Experts of a small language model: 20 layers.
Below are experts of layer 11 (counted from 0) of a mixture-of-experts language model. Rows are named router (the router's row for the expert), up (a neuron's input weights, with its number), down (a neuron's output weights, with its number) and show model dimensions 96-191. Each number is 128 + 24 x the weight over its row's rms, rounded and kept within 0 to 255. Numbers have three digits each.
Before each expert's rows: a language model's description of what the expert responds to. This comes from a sample of Wikipedia text that the model never trained on.

# expert 27
Description: Word-internal pieces and stems of longer Latinate words, e.g. milit, geomet, collabor, manag, the in of veterinarian, before endings like ation, ing, ic.
router:130105131146161112142110179123091169121139179122145107118146118080122117108179121117151090150139130123145133141114129136078166134123149137089143130161146119131156125117118135143139144124142152145143111107107151120108109123083105134122128152136104209179122133104142120137127122116128098110
up1:105136136115125104128148107113089142098174137154145149101146133122090150186179087145144116063121108123162128156137135113140140115135143130119118124094107088123092063099110119149109130115169158131123116104160145155133129139118080111119140143127145139107120112107135076088174095109115150153
down1:157094122093138118133110138118097106128111136126142151119133150149139176171161147132182108101147097122136156132104168113134060143142155122156165154154125165148142112131122129109148148152178129145101095070133112141127097153112073094144140100095135142133135120105117151169132125156130152129
up2:156156107177138135120152152155124123114131156118131141114136127082160153137104102159104142107126111149091109122118116139115178099106138127122091104108116090128133117125155110124111119091102156118145122136096105138126149127110143137135124139117128178070112122097112132126144123114182065091
down2:129130106163122109105081094112174113174121140135119162117105128153156096124065131113176097119163134082109090111129146137145155148136134136090155127137137104084159106097157128121097180138114131148143172120125142131149116091130106086133121115109146136179132158112144089150111135127095156098
up3:128162139137137113161116140115113150095149177142145130154112157104104158131122088092123095082106102116101150110106126141142135153112139127131142172139094135076125123121131113122068146165105114105158099151102059094103138112112114104131125146146152157127114110124134177123152110125074085120
down3:125069163138101173120157112124163125160121154136104142129097128102104109149129069098096138079124123134105127068129115112102120121159156140169139130140073115080107135128136125124157127119124165156143107110184108127104101102154097118130184103116093124143141174129188145137127145141135122131
up4:089147125119163095109169134120095093140076140108131106137177125121119132134156136098134142133154156114153142107124173111097126125110166098135145120124121121128144133086127171123121097147132099108152080122110122180142085112095137125084124144124155155093124146144160144146150128182133092148
down4:121149119128106110128145093153136122127119152149147118096085099112151131159110147124119181102121139117174121134133131102074198122082145154147145124131124085128099150112146171096074096152144098116123097103104113130116099107137124164130128117108125195136125162126138127141111137113154135163
up5:156108142107135124147132144140126135124113130122074176135072145097154153093128122136150161131134140147081090184130155123122129159119150141131148123155097130186151149118140141132138130121137139099122144150114122106084081171099142123152125081152122118097148123098099189167128101081132085139
down5:145073146138085152096144115151152101126164152137122168147119136132132135119148146129123155121135157099104128125136163160117153134103126120121115084136154131099149125110145126093121094079131141121112122168163123132103074110151083138152094131097170164155104087144106089141080136141132137133
up6:100114156116124127104132101128117115125161110120114134156126160087140132156135086171151096125122093175180121137176136111178123146108093119109157111147113080135155113136122159127118141118106152169121143124110132153126091122099108090131078147110123152166115122112067110104125098068122137147
down6:156133130117136120099150157115110112118180127147147108142141131110134137127108142194142098121149106165142107174167113103121146168151107115085143166107091136133137107112124137084141116133111116132149158121146136081128101143091126097091087137144087136151132130116153141136129126119125135146
up7:165117122146131144147108121106105128110114100123089166123095098109121100097125131180152097135156139115135100132110124166148129146089145101177147156139108139131172139106149132059144120125113150109106161158089164148128148137166119147107139108083116150139110126135136108103136162097186088140
down7:103098141107127173101166102109207152165099103125177122106136115100120162126156150129147173132110108110163189101104131119070119141114124107155117151146116146127153144121150119140140115139159167143130125091098156082118133121151113130106135114124132087105129166100139098107121148119100071105
up8:103121152147126130139126138162133121147103154103158156119128152121137141148158148133093135109118126119133111156135048085131114136092120156141164108080159103105107145135105141137123106139158127140066145139107116132112153122084105150157157144116117134129119105167112130084133085122127103094
down8:112107141177149117142123131117145151177086143109151118133146149075166128111186128142144140139130127149129128126113154120178128123142138152105106138156150056106129107116147143109101106090127144121113126104086149158131110135089153111170140163130134156133119124120134082156125130151147114123
up9:119135089147117132118104144140117130101092130149134100119094115118103122131139104093143105131110096125143145095135078117112131119077160136109125088118113139129155151142145160178114079141110116166167167111098155140105092146101105141142177093131134144140097103126181154140130108154172121164
down9:117160097132141144110147106115102139113110162125143069147129130114101096145158171127121127139149115095148169143147131143154110117090091142113130153106145157124098127179116141104175101116092133129152163131106106150104144134124122134152129076080156148134161149109135149128114159173099206144
up10:112170133119151151109115187201138133118121145145143144109102141113134084148113100128118104116103138102139145192102120151139127121111097112109131142126150115143108088126107152128143161135124136142105104156157189148100122151122116112120117131146082144114096128122156095057139137088119100135
down10:152169126100084099170134131098166111107129193151106132110113099126135117135147114129140119117116088114175154159131126151146162137142090128098126112153130110170095131151133120179118096178149100143112117119157130107118102153116150125102086139166143147133122082123142116124153122116122154171
up11:149126156117159132162121077166132099125128084132108123139112101124101134139136153152107105138141114144114151113099171151126163098136148154125118115140104155105132115114104120109118078070123115141118138057133122148138107145100124104141170123109122119156121115165142135112142120136134097151
down11:152146157132071122105169157129112110134109094101115108129204123103127133147132122179121098136180138148158133183098124149160134143142109116118126125149156147131164145120130148149090123127128091094141139111108166180132146116075166123090114135115125122144157136144121152158102146120093201105

# expert 35
Description: Adjectives and adjective endings after the, a or of, including nationality words and suffixes, such as American, ordinary, -ical, -iful.
router:118151126104170115150162155147121149095101103099162133166084117103148126162154160103153092121138152107133157149131123117156122090098135112109127131150089137134140127098140160138144136120181147121140087123142119100101172125105173115134181136132114110154100138135103161084120147139185125104
up1:120115136152200116133116147117121087105132140097115119141128145139140093092125165156092147131174124149152127153154105104146142128118116108107125145144150167094185114108123102136122154155094126154144089138122083110126142106142117116112175127167136165114129139123106142100099088112123174156
down1:100090105141119095135140124106120099124151122132106122104117070165115136085150101108114093157151141112131083096119119112109178149129120182146120120103135137121123133144118155082096142153115109137132138133178166100112140142166077123138174093113158156121139121110151113146091122128135140126
up2:088112156133142090105141138123136103093107083114149167124129135141146060156141097129143088133128117129106145128150108104153164142161085141159126137124134147085157104157123154166136146103082122120167185112088095139162116119144091099119127105096166182132144148143135144158140111150129101066
down2:135149133132130121125100104161115103127151176137089145086128146119136112118108124088128103189171118146129125136106105109140132125129134120131116109097153096114093149140139108083136142113111116089173138150105116124147082163122121136129112112111122134108150079164154164083128105154070104118
up3:078115146106190075184143101154099151141175153122114069147094162148164141126126163113123107144137099127107135186135137155140117104105131139139134099169122142115108141158096153157117124134167169103120139116149117144146112100131087137094117116118111128116121085122174161087113135125122162168
down3:161138089143078117100122113141170134182125075120110133104147144098156135110128118105110116095139170101103142089104146141162158119112141120143109100127120157125110134154141127133141145139148121139129122121087133153118150161116118136108134062134108115110119123160110111130164142180166135117
up4:125139109114134092144092139126089147124111122140153118139147133133088120145123134125128135108145184121080154159183142109129157131117121124127140096138123122131138088126119134132110104144160139106075083167110098117110123139144126077093109138115128142098129153084125157126119080154127073087
down4:141128143101130151155088154135094145146155120124175118139097143122149135121095144113132154108068163129113142053140101136143100124123152135090127137173133142080081146095088133106102113135126140093142111145134114123093115134117129141153165124144159135172088136176137119101161174160114153115
up5:127131165134118124140119141136158135118100172130121132100154106105132151120138088108126130118130144115160114121162176139135145113099129081108129131127120183123120110125135140113100175091140146107165055119117107129123155116121165186149134140113083152104143161140099167133103142169165116143
down5:135090128137163100170126126134144083125155135133161150130151103133120132100136113170119094091093140092095112125154128147075137140137107129156143146160119108138163162119146135126133155127087144166148137082132140084139144180097124107133196124086102156107096093135143106130106096163086140105
up6:155138130152156145117101126109136192164084085077116151083113100141133106128158108138100116098168109108078169151131124076131149096118156086103132140103107164105167120117119134116111125131156099091115123123146114151111141134182147104092175135119132168121130104109122110123137144104140167127
down6:102162148105129115132113117143134113125095140119134109127177090158134156137183144173127142098118097112167115165144105095150176144165133129130156080120138141123122094123139118189153113097152154095123143135163098136160138111107107154087113118192148122116101175127124152106177127148129133132
up7:151142169101156129108146091136146126142104094129165156141139150110137105131203162143128129112130157175090160138143148128109121135127110167119121130113117147177147138121199119090134125141128124131139113122163158125108147211117163149124103141098131173101132146123129132099159125084109114121
down7:105138161083105082138113133122145146151087108169173138149130137155143136115118127175114154118137130163080126123100094158095105184104152120130119110104153158126101146127075102109118115137140105138127134144143121115052110112092143142125091133121105146131098154154108147114092090131126118114
up8:152121169119144100137153100163151130101124131113115115119127127151134133133121139112175078158160117152148106148119137133124101120135124148137166131179129069176120132089145119123179165159119141127129148156149099152139142142136151115160138127128095142179097125144125121115111112094090110134
down8:100108179112147122123110128118152132116137102181173139159122139121148142150097102075103125140137065128114126142145131092161104123137125127102154110116130156136118087099132196141142124117100136131148092118163137158138128121078125138132144103138137128156122185135109160096131097144123132087
up9:117121133163130112154178138115103127106168157134123147144155155178126151121104120137070152147103147142110133177112152150138106130146071130129157117156166096130146160140132114166068113131119143151109132088145185151095144147115149166107132104177100092137115162186121143118145164136142175113
down9:130187148101139154118126092117105113108168095107147118144147153129101110110116185150124113140115135102069123157170117139105155130180106078126178142183137115136141128105140156136116128102143120132158126099131097113151164099096124098145134144116183124116136113174160141109131117138135121135
up10:130087126121138153092154093134148170107112153125182090116093130120116146150093094159137101095112142160125097142144110128094146093111109144116132102111124132141169173146104166189107143151123189129117139135130128108135096124078124141142135153132143108120076130106142153116127116134124158129
down10:099134144155096129081118107103148117112089100108142140106103150162104135092129158134136178162136154120138114145126096138117133164132119143114168147093123150076081123114152118138095138108127131095137112102107120131169115097162120153117139201123082109145098168157104165115126087113133108164
up11:111132157132128097105114138111151107156171165170116116134133104098143137138153139122166138131111165094089096155109129126100177167154122091118092131144122109135151127139147134166124150123135099171138138110122106134123100120113099145152075156102143200109132144123149064114133104091114126097
down11:100149173184124107096136097076114106161179180132109141127142128106152104115174116162109120132095142110094128140108141159108132130129130169117115149124151132147131114138158095128103164107131114167151173141099141137154100101112115141143117131135144171146181119106141110116098126111083135155

# expert 5
Description: Word pieces that complete names of films, albums, songs and works, often in quotes or tables, such as Sunset, Prey, Afternoon.
router:173108108171149150127162130158121129078098110130105119123146111143128109115115108120134114126154110134129146106121137081156113124090166116135132128129120124135182147107137173130153154069141155137122123137110126140125127157144096118143132191129146129164116120176134146094131113127145079124
up1:128106122125136162111100145121153158123119117155104141132163107132125085121105119108155089134157104163086124129106115146162136117132129138142116148107108123120161151116107177097128171111124123128130133158157154129100101143126110116111111142093101134150132113106136092110122126164122126119
down1:139094162112080193100112095110125135125135126119143128136135127143102132112113150144185126096139097113112057113082170131130122130119163089101163126102083119143158118140114141109156143103146166146119097127130103112113152134067133135144149092105108110122101112117164102104094092133124103133
up2:131115101132109140110131159130115111153134085125071135172136098113118125111133108126116138054123158179139181144154152155116129129134150095132113151158107087132114129151148149123123084146131136139148123124138123122163167092191123115112114091112100108157130138118080135133134147143153100180
down2:134132118143120099156111121149080112123169108134090148160102154092128126107137183121154108097162091141180127090169153139147153131152158125102097136149144120118122124128113087140101146142137166112166110124143129151103161135139096089113171135134109084144145126120120109136158133162144089143
up3:155113122137106116132179081122099146153137128156116128107119129148147133100121146144111104154156156112102152167129111101133103146126111121128141123106213100134130145116109115111113128103154109119147129124129120147125169124108149129104144111145123159140105134162187113078120136145118070140
down3:101080113162145133138164154165159149141098165153126104131155141136119074125076105159118115113087127094137131095111148105110130087101143094130127160136126141124183138143099166097130114121151138161125110122155133111143085103125145117161133160137168144130130100122143128071098130080160138098
up4:136129136147161101096151120153136139120136172167123116145068147149102107141140122148111112117203131122109150141095121154112132121190121129102136135137120134131118096128157133126129111119142169080096154156134178128145161153136174113119121179109122165124126143114113129158144145112145124136
down4:106135159063126129121147122137118092168144124145112137176108123142127127145116102130126081122160144106142101113148107120136114138093157112130178123131111136122140133156138138145138120119115089092108153137118136116121142172096081089096118113100133082146076114114152120089131141138128122166
up5:139166140120140099114154120148142098119120109140199147199136137180145110146124127130066134106116121118155116053138132088167120117157117128113121098121134096147088110130091150129138105114110158145148115163117121147073128137151129156119130168137150171145144096121121131119153086138100151143
down5:122148135139070133118148129138122120144158139113114126117173156102122116123169131106131134120083111126143116150127108162139092133191129100079142161143162141094106171133152128116145136130098113152141134150109122139159105099101126093103105098146112123138114128123166146165112133149124118134
up6:165107101129105141092122132132084141132160114127126175101119157114149173140087105141147132126139129103107097093184122120118107119136140103121168118125147116105142102150109178069166094105117141136139132116116130080098145153134169134169113126121164146155143106156147178126084093138094126143
down6:126125149108128091155134143152173127156144121135135135108122148139187101104143139128126101064122114101169117133113117130125100129139168119146124149083152162203138105114129165097155093100108080115153108104136125167152139133154147120125123131120135119127130120144142125117119111145127083077
up7:188086116148152154131124085125128124131097163145116151151148145129133090150163106143195162130137156168080141135134125116083094106103170167104100119128143140101110123090111187098137130128151117124131117139107124122145135120103105112128114116106131109130150134086137146118170140100147132145
down7:154111147140108132100163094159140160118129117133162138105152158147086145151179131141123153112122116124188138127107142142125147109144158100097120126158096152126172140150152130137173131122142135139113126124175117129095114136100145143124131145102127149125124160203131114137171110094148111116
up8:158142136113122104119145130141142127166098099144132114169089116095111136107102112113141123112113130148138151145140119133168125118138163119114144165083140138179162135181144135145133142129174136094142117168089083127136135120149155123115154155140145145100127120127129120125145103097141119095
down8:160116113092116117129143116107151121090123173108155131138121135135134126156115113103137152119131099107154115123141161106148128155088072145169105143122107145135120146096132130124139146149141141103118130141098135099111152119131127136122133116121120086101139157106158153127158132104160178148
up9:104154156144147136118112128125120141117131175100155130111104138125153133115109135145136170103136105158087106157132108112169100113080161123088110158114072120145124110108129123124154134112104104119142122139096143135109080105110127129138148155108122122114078120098094111148136074104112112099
down9:132093145127117164113132156130105143136138073126174139167148128070137109103135144101147138110154132087108141106133163157130088138136150142105130133152143115097102135158150099166080147141144143135105136078110158180095135108134096145154149176162151109157130116158137104130147114115156142121
up10:132113090146157141135128117102159124114119116097128141146117108120129113130103057126086085110139136151089108124131128101088134127135147147133130143120114126198167130118103148111118197138153145141172094125131128128136120142131118100088123133144134131115095122108126135116125099098118078156
down10:097091115157116125126107074129143135099127139113168149121149153130119155131148128116119149122134113155120111136108110129168141146138126118154122103133116145089099107109110128152149103125151139126154109145145103133144109124167104144111163090179132116172123110153102092128100177122105131103
up11:111156112093147137119137140130137157121158116114094160124142118128166107113140104114157135117144096104127188103142129100128140110147157080160151131171130116154152169111151149120171081152128096122081154103125135104140120140141121117152116159101094115169128106107165144116081161163136116171
down11:132091096090114146134095131131135102088175101128152147140065146133133115096153149113138076110131113126102142138139105151142123134121131166109115136132126154119106164122125138127106125099137107150137099133126114126096135101100102157116107135135121134142151123101139170121142112113079130141